Experts of a small language model.
Size: width 256, vocabulary 2048, 96.1M parameters.
Experts: 16 experts in each of 15 layers, 480 GeGLU neurons an expert, a sigmoid router.
Training: a variant of Muon for the experts, 510M tokens, 3892 steps.
Below are experts of layer 10 (counted from 0) of a mixture-of-experts language model. Rows are named router (the router's row for the expert), gate (a neuron's input weights, with its number), up (a neuron's input weights, with its number) and show model dimensions 0-127. Each number is 500 + 25 x the weight over its row's rms, rounded and kept within 0 to 999. Numbers have three digits each.
Before each expert's rows: a language model's description of what the expert responds to. This comes from a sample of Wikipedia text that the model never trained on.

# expert 2
Description: Word-ending pieces like -al, -th, -ic, -ism, -ly, plus words like Democratic, Republic, government, as in Commonwealth, banality.
router:532538527481541512483548503524524491473488535474522488495511476527538448468487464518520485509508526508471512482496485488525500498482516517476501510498525503478462461482507467456501536531489499479487508536532536476499488473560473458492492511521527539502520534495484541524450480518518507544523529511498473502498467458480504480434456522465518487491490518516451465481505509552507523531462
gate0:492497483444503489493535454505465535507447506504451526495484510500497492515488474478484475461477503513494516519488526514542490520510513502521468520499528511493471521524520515497508479505486463494471460542498455513462496476505543488495564448475501468513498494523499488474477526518472501513496527524518524507532508465490490526527505542520522494509482518513540502539498532498455478510501
up0:529521520547473515483544550490505483488496465529494518494477495559490533529538545543510510494509487486462503504480523524497470515510493509494489493540479514467494473523450474488495485529524522491441492463450518501489493445495538494519554514477481465470533519545539440487555524493517490510478441502512547465516514490532492518520483527497519476487485528476497506474470469510497495511498
gate1:500451524496491467497530495473513499475528485503496503475522466484523496499476505489513504508484493528476490504541484495514480482539482522507504515540454514474473487534521457449519494499456517472476502457436521500449505479514510505496465514504551512512468510510444477494493461516503530487527527506506491479539497544422483499479465509512529498498517513530523489507491497533465465521528
up1:525478507539448508494508471487484469534496491519475479492515537490507479492515515518538501528490517516476531489527498518553513484476506492537509503521505548487475477495502509457501499499475482481483533511454511464493466448521522475478493529522524498494482459516461536497528528489538480499513496491487465490471479477527491485472511489540499472484488505475484508503502506486489494504473

# expert 15
Description: Sports terms and their word pieces, e.g. season, team, Cup, coach, quarterback, innings, in team and season reports.
router:506544505475534490478524513520514501494504533463499500496542538497482507461481487482518500513499513496473502547479476516514476486522493489487510492520516499456505506524529474525508520522474514459534497439486521497461478519524469489484485523526488507454499493496500491482458528546540533477482508482478434494535454477508510479505494486471554480500483528511484491498528549558520454519514
gate0:556517482496473513517496516529483490441514458529510569504482514490525435497501491488518519529491501517499522524507496519512544521541494528516504500511502497497489480520430501460559495496480484464490513495495479487504507475489481484527471517493492451527507530486473541510449500491481479480487517515497520465516511494503511441525508534500504483486444534520479496506495494523496461486500
up0:531502503490489496504525517487469507500483488510532513485535488451500491502494500486516486509486489501512504528515526539552484511506483483499515479494528515524480447482452516541534479459495442460476531462498515532483500512483557524511526488482501492514470495481501499523469473476442492495486499543500549496530558487498455462494480490498518500507509504499485489496479518540503504530493
gate1:513569445531485501468476484487535488483510452461518533510483460494499510474513515517533465482512523492519472505513506535537500483500480472514490524547467531531507477492529521524515498524520491481512526468467501492527519534507470510562476504470511490476537515495467501528471484522462492469464511511482475462477526520516504514428512505503500513516511516481504437506536479476538497474504
up1:512570463484486520499529479469501446489539491445523524483539520498512490510522508482504495510520522496511466461481504515497483510454482463457494506528484503516524416477533505507497526511476447520502477511494509487506494469531529540494505508470489467510498486507499455529530497505535493537427528533478517548522436498491454555515495466478516486524484507503482480500503497475506494512504

# expert 10
Description: First pieces of ordinary lowercase words, such as ch, di, sp, ca, tr, as in calibrated, diagnosed, high jump, machine.
router:484533504464472456504497497491532517484534512464556501516495476503553500478472478492499461498492497502475528494495522554521530494492482514455515482531517467493513475478515479455520517519490504526462494510497485503487546442503458479485488509494482499502539561483473492462495484492496500493520522442481517519479476482482534504534479496476509448518534517535475488512487482491510498518545
gate0:514520467554528544497504514498534499460528481437473482470536525516495510535472472495526463519517542485536534510474505477464518493563486483514510488527509488522476523500468514495499514485487485474496498483527510481495515486519521541489462518529520517489517480510481513476469489468524497504443496542509539469522492460482516528496438475520488477548520479511494534506489529536504483491543
up0:442454471499445472485512447469451512531501518497508513506437484525538492469507507470457532473499487516466474516572482543519448539497505470500542519449468495515529501491528496489475494480489502523468496523524529497503484532518501494519472448491500546497497528475501501487480518527528503488512478505488486502502517534516506440510488536528487494529470524460488475452530512478500542498460
gate1:493506487524487519481489527508528519498466440475490517524492518536502542542479534521494462479472529479507482484544486517501535474520470526476483537488459515464499500473509500484495516426520561469526558474503536542516481473534508551458453491478480522484539540506508521501513462512516534495530517477512504491508489508508542500478513484479494509524511478552540477498510488469461532482509
up1:526470538510489531550503466530508513475592502477496522481463528498461496516506472482491486527485489439476515514546511498536444479498478523548470512470508522519501485474513477484473493492565512522496541481532520515538511529532497527507461496471472551492480513538498509525507516495515499521498478486505465543494512514471495519514504526489481514485513509471495503489530493523469485533502

# expert 3
Description: Place names and their word pieces, especially US states, countries and cities after University of or a comma, e.g. California, York, Minnesota.
router:501565535464563516481471501500466500513502446466471432491510514532472470508480495500527461520520501509488483504516490471525485489496505480470524493503482488499463484520490491530527469501537541516499551504467503474505497510468482481508505475482481488472503520496455473516498530536506534505481511484479493514504474504489474445441454463471549477529503520545503490493507536483544498496491
gate0:488485535468543499487520484518472460496531510473514512468542498511485522493480539500567538494542511513515456511506549507476469481472469495476493516443550496499519464533540498489512457470500517518506521449429462475492501489524479511468489483534514514492498489469477503540480507524532476537488467499516459493501510493466515549485519501492527505475467514530531484537534509506492489517487
up0:523510530508484497506529516538503514472499532473525461557481534469544455512528462495468464506498507463522555484530493512507519492508486479524467462532459488499508535480461465492513464508492486494469478486521561493501564535484512482479448484505491498520452476484455466447487496469505473497486484509495517507489480518517494468507497522469439509510479516505489505492540480487468506508511
gate1:503481507525510514502489482518543489525522446499467505462504454478489536506541500536493540489521536471479506504563499493510511507562520495517504493529515449485503514511522489541492527485469492531490473512494501535501510538458535511474493498481509463511515533501541483525476528517466456515510509490500537485493492558510491527485481478558490532486510497497516493484508505503528498516474
up1:505503493503512521494470449548493513521492463485478589491532534490491460521492516517500557516485501502526487516536462491494513496502511503503505494519518510460510507487478440485490479515497460543445514510504505496500544511507521513508500493516512488472535485474523525542516461512510533510533505502548519497446500501538482503540499536474496493450471473505467508462525532553491465492482

# expert 7
Description: Parts of dates such as month names, years starting 19 or 20, day numbers, and colons after Opened or Built.
router:496492505494506486493509486510523536492507524460513487470528504540520460488483460510546505495508529531494528524541524476484497477493543487511551462508501463514513486531562502467530530512521545471507555479469507472497499441511497499471467479488490506502514518488470459477456477504499504517511472479476512559486445503488518514507462498478531441515517521516451469463546487506490470515469
gate0:439495460509475480484533470495503442505544530525476503497532501500474528496500508470499484507506501515502469570497503480528522478491499510487518495482468472525500480505507516462508455484507463494499508522516551546491456492477481533474507455506495480478506518488470475471511517516467540480505524488499519501469500475509499480519560523483471488500480525513527460457506545538521475501506
up0:542510525501508527502477537495489547477463487504546505520470506484516489512527449538520527507475472497496496462502484496489492515546454497467490502529550534463512511464469482496517487520475510474539480502502441517533567527500472480520493508537470525517492487522529505491462501500542452541502499524497492530530505509459479523537480496525512488524490480481481519501493491493473504487505
gate1:496509503520479523498507479510498495525488490536476522484460492458483542538502529486503479500573494522514480483496481458483515469507521483532479533513514492503514500493447491502479490486545453528501476555474492521449494483524511516507516471543475470529498474466496484481503521466526498478534512515474467444471504496500476469516516524507500518515446514492459491528505534542447529490512
up1:583502513517493486518470491517513473479493475496500508530495546511480456523500488507519509509481519444506513493460497533528512529482495497491520504500489524506477458532482531504538484556503502503481486459531454511485525534491475497481489514482493529500491487507492529486542435516511503512513482484520504495461508465478518521450460489513488473514531492474514508482479520504514411471459

# expert 5
Description: Bare space tokens in lists, tables and after commas, plus word-initial pieces like de, con, un starting longer words.
router:507514501484527490535501473531518502493522503459532482496487529501494481474429464486469501484481482486472536512505459528515479489480530521490539487509522485526499432517510510470528537486520509520525521516507506486466526508518454511469490505485489522516476538517470493514466527507482489493529517495480508540535472451503467487518489518487542439503499485513476496484528490487541494521499
gate0:491525491510516537489505481521500509520491474495420535509492534524489524486481489502496485482494520521475519524513522507522445497525451525496533499494510518488495503508516493503470525517488455450514507474475441462469522509495531464499493477440477476544521485499485490477500487503510438484507496499480522499486493506487470490496503474504523484475487541545475527506502495499525476464533
up0:499499497526526505487518468507445531512518472510466449523536513480492509501425498496518492484496503456517517459461489539506502518515538503453547539472495443533525514514490495509503485541528477515500496498481455503539484479506497556560472475494537516495511490468517515484473474489486512537560491472489484569461519492472461499478514517557500495519486531491524488477492535492504483502491
gate1:483515501467501546496522482495514481520491515485515484461462500528494465467541540515471495513532471452482556507516492530528516471479478509468500508512487492533494460524515501529512507518480492469494494491543451516487478523495469545435485534501518495511536566466494517492480478501485504492520478526511492475498486502473478475524513474508525462522466485488540478483476538485477490529477
up1:498529489496464525532511522530504496555499471511494466481518496481531433477522516511506506496518443479517520499502497504531454480498494566462506492504495525527514505496461530459492519504524481513507475484491513536479511539477479539481536499476516512497502516476491464504489510481509464517579519509492475514505505487484510504508533449482520475520493519479497514487462546534509443504516

# expert 0
Description: Second syllable pieces inside proper names and words after a capital start, such as Cristo's ri, Erie, Cecilia, Mexico.
router:502506455458520512511508513524551482503525538485541526475501522507477511500447520479463462484468535488486499473475484492501481475486498475509541417515546469536495523548531493469522511485475476522500548514497525459504504487520499485489516446472480489444500494467480515488479477517518506517533497492492488516525487504517553465524509486462488476506472525518483462499509501514514524519489
gate0:497502514480502512467451488541510480479531463489511492490483477483526519484484463489556491515489504488500532460510456498522490486445476497484533502526520463481460494510537498468541500511521507516514488538482445474465504500520577500521536476455501500475462474474488518572490516503539491519483508478511515470498464464498491527511455538482451553491528527542521470500532506435488485516487
up0:527501501514543508479447503480533490493567508504533486531542505474515527481471497543486479515504511514513517510477510452531535460508532485519502533467490463496529514474498525454497465479527533519504531450489533488520528506480508490496497465548540553549514500504486478485518500441512519444508502530507521489465507504475497519488511479512470518530484469472508479527477497477504505517502
gate1:521504489480479483495493475495535481515495529467462491526506463495477489462471447506470495491501461501488486506476499494488516488500481503517521500519479505512494491483478547495481541481485537479442503515517482471474546512459496507514502461514504513480506478484509532531503529516507465494501495514484518518468509452488465466474477495465474501498560538462501474496495575500511498507478
up1:464511474497518474488546517517531529466438521467527474516489466520490500496531515514554517497506504494509522519497483538492492474529504541490449446489473505453432482486519513482462500512484516509482485517472497493465495528508497473494498489470553469469472493457487516501514535511501491481509484506534514520519509499472486487510558510484531486479488517494458552491484452532485507495523

# expert 13
Description: Common pronouns, articles and auxiliaries in running prose, e.g. it, he, she, a, was, has, would, themselves.
router:535545506483525492478469508509532482461488515451543494498540537505504493474483487509515464479519500506491486487498486539511499492508478451459506505493469483545482475493534493491505507480489473454479495460536510507469480497506500512488497532511478498469536520531515479512464460512527502526526494443494475514501505512463505506467507489494494455506482528530444474498503501500525516539480
gate0:501495472495490538549467506488487461467489481510494473488507479494483518524461500507550498495500458504475498500521495476483491538466521505475493483463468545516523503498513554469522513471558528480479505495509488468511497547488488525512495488510511525449511525546516541502538522483496533503525484495509486507501517480521497495526490492453510483507515510523488492478556501493485496508537
up0:565498465470506497502495517533495458474526498511520448488512472500465508507491503489521549495507503503486472516491511474545475523486469502525484490504475503515506482517497525483496524453542518481472535544487502463512478490471484462462503491535472472451495517474515531510512487522498493529482480517478508469513509485479520513510484498429480475509500459544501514486499488528463494507464
gate1:486474515442543505510505465541580468517511481522510490492538452524485506477487513466459533539518512505505498508482497470490502525442489508459475533475523491530498475503524506467540539460469460527499534499480451519538534474525524493467513506522531486465528515473482494515497493473498565467529483495532473532496503516480460496508515477501505527496497525526492519527538499521520464491497
up1:495484465487497467528520512522538470505510494493518485470494427480483539483550493492499482472459501467441475522504501542482504510474466473498553522475500486528529509510533545479537524529510455535495534515504460506525527516565502512481523541515510458452489501522499507498482478505555544463493501512505503524521535490469517478479534483496467510511501536557486529524540470501519524496498

# expert 11
Description: Structural tokens: line breaks, sentence-final periods, closing parentheses, == heading markers, and table pipe separators.
router:512513483487523455486498493536521509508505457464522463497530482512533487454478471480475481514530504524451533499535484505537486488473503510513572475516509464482506504529508509449503501507515534442540515522543516474467531477502448496479491491514493493478541539503466506483517521520490537496485489491476491492496504479493468488499497461463546457511479499527454499491516497529547521498512
gate0:526472534499511492523537515492508525493514518513547501524517518506455527513488479500545511501494474517514489512501523462508539487461515487517528463494466465454538507483487508490439537502523490482499500473472470510520514464509512503494509515537506497521478495485523498544477499503516480493489477468445519461533541473463476500504520519526479533497472524525537515496509508503540494485558
up0:488476491537434547509549468453515522509512493520498544524475520517511535486498483508538518477500499486483510484496551500526518513497529463526475509466499482535508501485511489465492504534445502475513524502526501503562530495550468499440484494516508473534490524498514510497488459475530485505517509477498508498456531459467485513516496450534515560494503524504525527547492477467485495494515
gate1:510517507497497485495508476516479565490497548460482497460518548515491491518542498487526486444533461489518508494462467496475507504479474498504537525516489476520467464480524489522465484545472534473506457495486507505498444495544520510445518526502526496520467486552524502521541483514506509507523516536502477538513505509533508508523531507451540538453528540491514567503490503470519494472523
up1:535475456521496461525496456514480558488574459491517528473478507509545474465509511501539496515535470479518497505513499501507503496464482548474483526538464506494460488490534497482428464458485495445477470496513534518465461509537493494479494496512486473513514510488520515486508513500482494516516501493512483519553508503507497514505517453433508543467480506499487502473518490517532473481499

# expert 4
Description: Function words such as of, in, and, with, during, after, placed between noun phrases in running prose, as in "species of", "Bosnia and".
router:480503492466534506499502495506532492501477515474522480513526506532496507516519489541492423517515518485460520491507528513510474501535469457459524494494528453488475500504509523498526499490516506521539540515468537486435545492476454486433473497495477496505531509502473475507451470480496491467530494469518486467514480483460475501478475465464519481496469483526484497506510482535498476477509
gate0:503450505506490503525536480515529481480534488504499497496478518467485545540480508514518469489504537457464498532469503507493455504529490527532480476548551509504479506477517463507541461489509496481497491536475552489502507477469497516535517530514506480493487484510490466425516449471536504459527463480517525485497521502495497474523556472508488494503480571525503477479485489490518492519491
up0:506478462515465482490508528520532488469519488487504476488476470490531536502490530519492461486522494481451465527491538529542500476506524530519536505515536482530495454459474491498490466465528509491526487567461515517493480458468427512526512498488521491479498508501514483449501468453499491444502521474465494466514521503500464467519540501468487491521482519490449486477496505506478503507504
gate1:492515507465490482499485490478492478481482472521503539543492476536510457483476475506465460473499478518546457547479515496511509510496501530484515491522526510470547539596460518501507457498513511466476533482540497524507504480544459529483508517483495490548521478505475513519516471508489502497461511529460534531471504522469483497550509477513450487507515508508489474481535485485472473491516
up1:531487509465488491481473534475524522514532470525492509515514510511511470461491494502489484495494546523505460472519441521477491533464508482506500499492487499502492548540506497512501484475441539550522542524467494468499527495547509511529552527504531491544473483510528500529527503474519476496475503470426491519500484553498493475510500494519485511518500513532480513501508506454496506469488

# expert 12
Description: Capital letter or opening piece of a proper name after a first name or number, such as Astley's A, Avenue, Brown's B, Clinton.
router:505538482510528483512508478495542488463509518480501476511519560521481508496485490530542478527477552474482529523518485517506482461523496488482507504490480471517497435527520503459484516468502498468524483498494539456479507480509464431534452453525508493517521536495495474509515533521508500551493531457527471505468486470472510471508489518458543486497503500521470479490553527527523501503473
gate0:520475504493476558507525476457512480489476515514502471496493517479476487486479494487505513519501507502505519484510497518504537534508496501507499457493505499517494497482487462514518492513500498501491502519538477509510438480494499526491511498474556519484556440496531508520511498536528495498462565523486524491456496486496487484506488533530501500485503510505557469427440525447467517467494
up0:508479474496458512483497466473546539474504524495522514498552560509487491540502557500505479528498482483515483491527440536505520537503476528500444486489543513511578495526529519500487467508506469521482519504487473495489443483474475542453549494472507499470493468520513486498517525491524475482465563483461541494484451522482514504535477518555515539546511506489528481496468500472461523538521
gate1:522518465501484492518474500458521535496508504513514503492430498504481514549495476494479464527502495492511451515493495508495485499487522508508484462532493469496508469527441537473506522489433496495469489519512481488507485478531505512490506485543473520524542480506472486486557526503495502478485517531540501510478526496481562466471527467475534453566550504546437483516485505504477532513532
up1:509517500507527517514508470529483507510485511530499499483495501496495465493486509500488483513546553516501469533502532504537455480521472497497435520495491437543482485495479499490495523478507494482492508452497504459521454489541535521494519416439519487479486487494507524525475500493446545446508495499496531446497513497499489516544495499450507478500451495492480511470514516476490516518473

# expert 6
Description: Short endings, often vowels, closing names and foreign words, such as Claudio's o, gale's le, Metropolitan's tro, plus letters inside table codes.
router:495477493491511497494551502544503473453477495481509490454476514551490497490472494550478520475504516495449532540489480545531486490515471491490542521543502504488483489534521512474563501491490519459516521538513500487501522471510478527457510480517436522452545511462504515487511529486499511516539501490495466539510472516485509457507470510505483507496516495500467460478483484513537512496512
gate0:485510505471507547486522528490484479455546522519542529481495474523503490469496488509477464477526488477487525470524503490481490492463491513483485446475474501537484484499465538491515448501498486471519483495496435545456516467490493402482528494474520521511495461503473483479504503547475565516523552521480498485493513482490511495522476517511524523468494521478509451476504507488515537530529
up0:497485509474480503488497475464500472576497541483550508496557471447490529472482482456545516481487548516539490498542480453475523499446491470494520549512488506519477473526492502495541541524465496504515496488495482503509528516490506492516497475469475503520499496458493491513513472478511492477506484481521512519516469512551511528499482493521460480492492515472500513517514526428467498501518
gate1:557507541520521510505485508443519495517537528463503512485509485519522489483544542499501484440502503497545469521495511495531526524495481457476553476471506495495495497500453473481526471484541503474523500499495533497503505510517490500511488531526517506489499492477520529539487543488508478500490488483517472459522486501490519531552486471503488492478547507525472555464524466470521480473506
up1:468469507492485517506523497532486466474502514555489523512550509494468493512529463484509506508493500482441482483519458523493511507462520532483461470524502469527513529500529447548507524484427481476491465491483492491500462530526501484486446513509506502498523518478472516447440492529466536510511478487476472512486543547475506480483508515466534544500490497497517510547480553511504491504507

# expert 8
Description: Letter pieces inside Indian and South Asian names, such as Rajwanta, Jawan, Kannada, plus table pipes, quote marks and capital W/Th word starts.
router:522513533513510480508518511536498505475513494490546486432525491521496494494477522500474464492500503477509547487528522501549464495441516520499510501479480483484488471493502494502484522496536474476551521461510503522460499516510451497474422495546527473468525542532493518470474520496505495512530508434505473507474487483500522513500490496486546455492437482496511503486470515507548476543503
gate0:552475462497472520464480539483522494507498486496556475490496480516499527541513506517504482532507477485488511436533497496495487492458465480479524476537501494479462428480543513473532522529465483474510467500505444505496484478487512536506488501478460545534484506506490518471470487482526533498491515481456512496532544502478505525515494515531484544478519526511528535500504542486501476517552
up0:488538527510448507543482480490476484498506505541498583491485514498511489477499515530537533505520519454507531515450481526514512521493445544473497534547515521508504537460473483490500480501494516519491524510492524474498480479510515521477511509516486509492529501438503514478523554487499491510478503492484502465500481463487526516480481512519510566470466477513460471500484466474510475508508
gate1:484536498519478519520509506477481520511480500458521489492539502448517548475513490474550512540535473486516523494483529475503517505501481530486505509475484499531475463533486536522538483502468490495460462487489499487516516485529467528498520457491470487519493517504530514513463495441484496515467523484460436505526492514521499517508551513471510520517484495487467513483520534478487492559536
up1:474511505464547492484498471460461524477518461518481508501536505518547497481501502475506509530529505519490518492493546555494489517519456496492486533488489481527465474461515523554493503482428473495503461509517489485477490494497515489530500496547471465523510524507474516489494535453495499453432480499500455480492530516465476485522529479498539519528510485481452505511457506490539489526468

# expert 14
Description: Last letters or inflections finishing a word, such as b in algebra, t in erupt, plural s, ing, ed, and standalone no.
router:492577489510516456478484528529518449508463499486508474518507507472508463516475475492500469488494518489475496528498501484554513559485528496500505522523535503490454451480548519487494487487483502502514527504497508435471515520466506529473499506575486526474477509522509452501502475515485494501524494489540496525522477498454505480502518492477487504549483513496524472480508506501497508549524
gate0:491511509479520481535475498493492507483529513487510490519532528501510455472506518540470494467521512469493508470523499492545533550459469527495513435521481448490471480496519507525509520495470455445532529470494479507470511504480520490483492440502474517535506481497543495510518494519513514494496512510507512495514508519474490457484470505489531488493483500476523536488535538488502528491506
up0:508526467513503479540482505468496542518515489484535527471518517485508482461563496536486494501480489538478502493501499538534532518465513456489496512504451473463517503532474483549488508488474497521482506506520487505466521548437507464523514509515417495483476521499456500458511451494442472521517495491454504484526485507502523459477513519531521455499517497509547499493492485468509505497500
gate1:513495460487475488498500528504504472469455490492540540487476499456464505505496468514469518503469495507521535483477535518479473512519502526515473484516475452469454484492507486496503495441511513519484483494486526529530524515478491542515518491523455527504497517540448466517472494497537519507529458509514481527494424477545501477489509574463526492500476470503528437509465454527491525553504
up1:491509532504502486477508488521503540503502506487447456531527495542483509432532480509513484512501516469516466534500504491479525502490534494470467529505509555493554510473489530474530494519532467518499519495481526502488483503523528490501493521506535508522486495494523514482525486486484491509480510439501524438495530526470524535485493516537497486469485528529490507484526507505494492476436

# expert 9
Description: Single-letter pieces like n, g, k inside foreign names and words, plus Cyrillic characters, e.g. Bayern, Olejniczak, Aleksei.
router:502518498475490477514473530499491475522510481474469485473540505519521481479452497540477464487473479498478519474484484507505428476519496530482536500516502465447493491529483520501472551483522488482485543497515482511502536502472501518473481486496498491501499515478485494486471498530516514494514516520479488534540467502461501498486501457482508442475485504509483498490517502537486513505468
gate0:545516461570527507512459511534525482482506493483472504483513464474509467539464470456533504522516447457489538544526508535521511430466465506536532510511564490484461520492476483483502507512493462516486537496486498516529461495521499493495476513494470512490517510507511483443507489466506523509470491533511535515530507515459471481482481513503479505459470495473503500510494494495497511523506
up0:432538507493480515478466469491464495499477539502503503458491489536470512510558481502479503529502489480486448519491471516483490545529508541499494531514507531492551488481492492523519480514527522512446516525514463477486460494504493518517478515529490479480522532495507497501516502503512481502490513501519472550494526483495514490564530519476507512540482463517507511460480476517500508455517
gate1:517525499522521510470478518520489499512508477527515490538519492490488535494494497517502518476474484500510522536492503521514470507524497480524478531497476510486488483458511514516507510495468506542463510516528490525524522446500467506484483507459505518507509487549530504465422467496505512519554495515484539470468460511521460445487481496464562512535482550526529467495512470532511529524507
up1:441474470489503442572551439500489485480517476478478513508504505490546468484510509489550488525482501488452445499499492506462507471491479501448500505518509504536488483527507509519503471530479479465531501530462503448485453483490545482538514528519506482516500503482510487536505507493475500514477455487518493487482527500512503524505530504534473488465536437474507500493492510440503476515477

# expert 1
Description: Tokens inside numeric expressions such as decimal points, units, symbols and score dashes, e.g. sq mi, 42.6, %, ×, km.
router:490536515463526494531492500525520519468517536478512485470481514522499505495484509495528458454480500490453501539547498506508482469498494501447530462505497472504513480555494519466473499526539499482516565501517507508514506503474508506507514466470462476498491501513480533499506513507537486505518467465520473526524465489482521497499437503463524478498492490520502501473520517521494469480499
gate0:490487490513526529504520488507488504486481467544474484503494522543533505505534544542499522494502496546478497482527478517507524484461541486511505514505465507491461503488449511502525485550508500440470484491521504500491517518521476483540494536501479481499479479507509462483509533511573476511502517529505525520470532505471565465551490517470543530490520535514489521466463551516486536513480
up0:462489481483455482541487497464477509521494461439490470497532453518536545474514479521495512502505480522508492516501492476521502507496452447518501466522459501506500516480506491514551512498506501524548538508518512479509480505507487474501546506588550450509486493486550543491492531534513496510504507520449481510507512488506470531508485456492503486500467468482498496453502544551505512553497
gate1:482478520487490489515513526504517508544506485477483523542480531531498531487488503546528514491496482505513532550531475481490511505531500500509519522518520478505486485528465483503458539474537485517513566518500456521476501483497499481502508494487513521578446529499492513525467528521526496537482510474508545526473482499483493481467490511507509482493512498499525487507506477506477448479554
up1:487515515511496529509497483515532539498496492512453480506498487498470507492483471536504471498511480504525501500447517516501479546508503513506507468490455508499524492469484500519486527450487504457492471545490495454479467497522492508486586478539546479516461527475509450442498493479521503508491504500514495467504547513523483503474472519480522493486513516519449484500514491530490495476494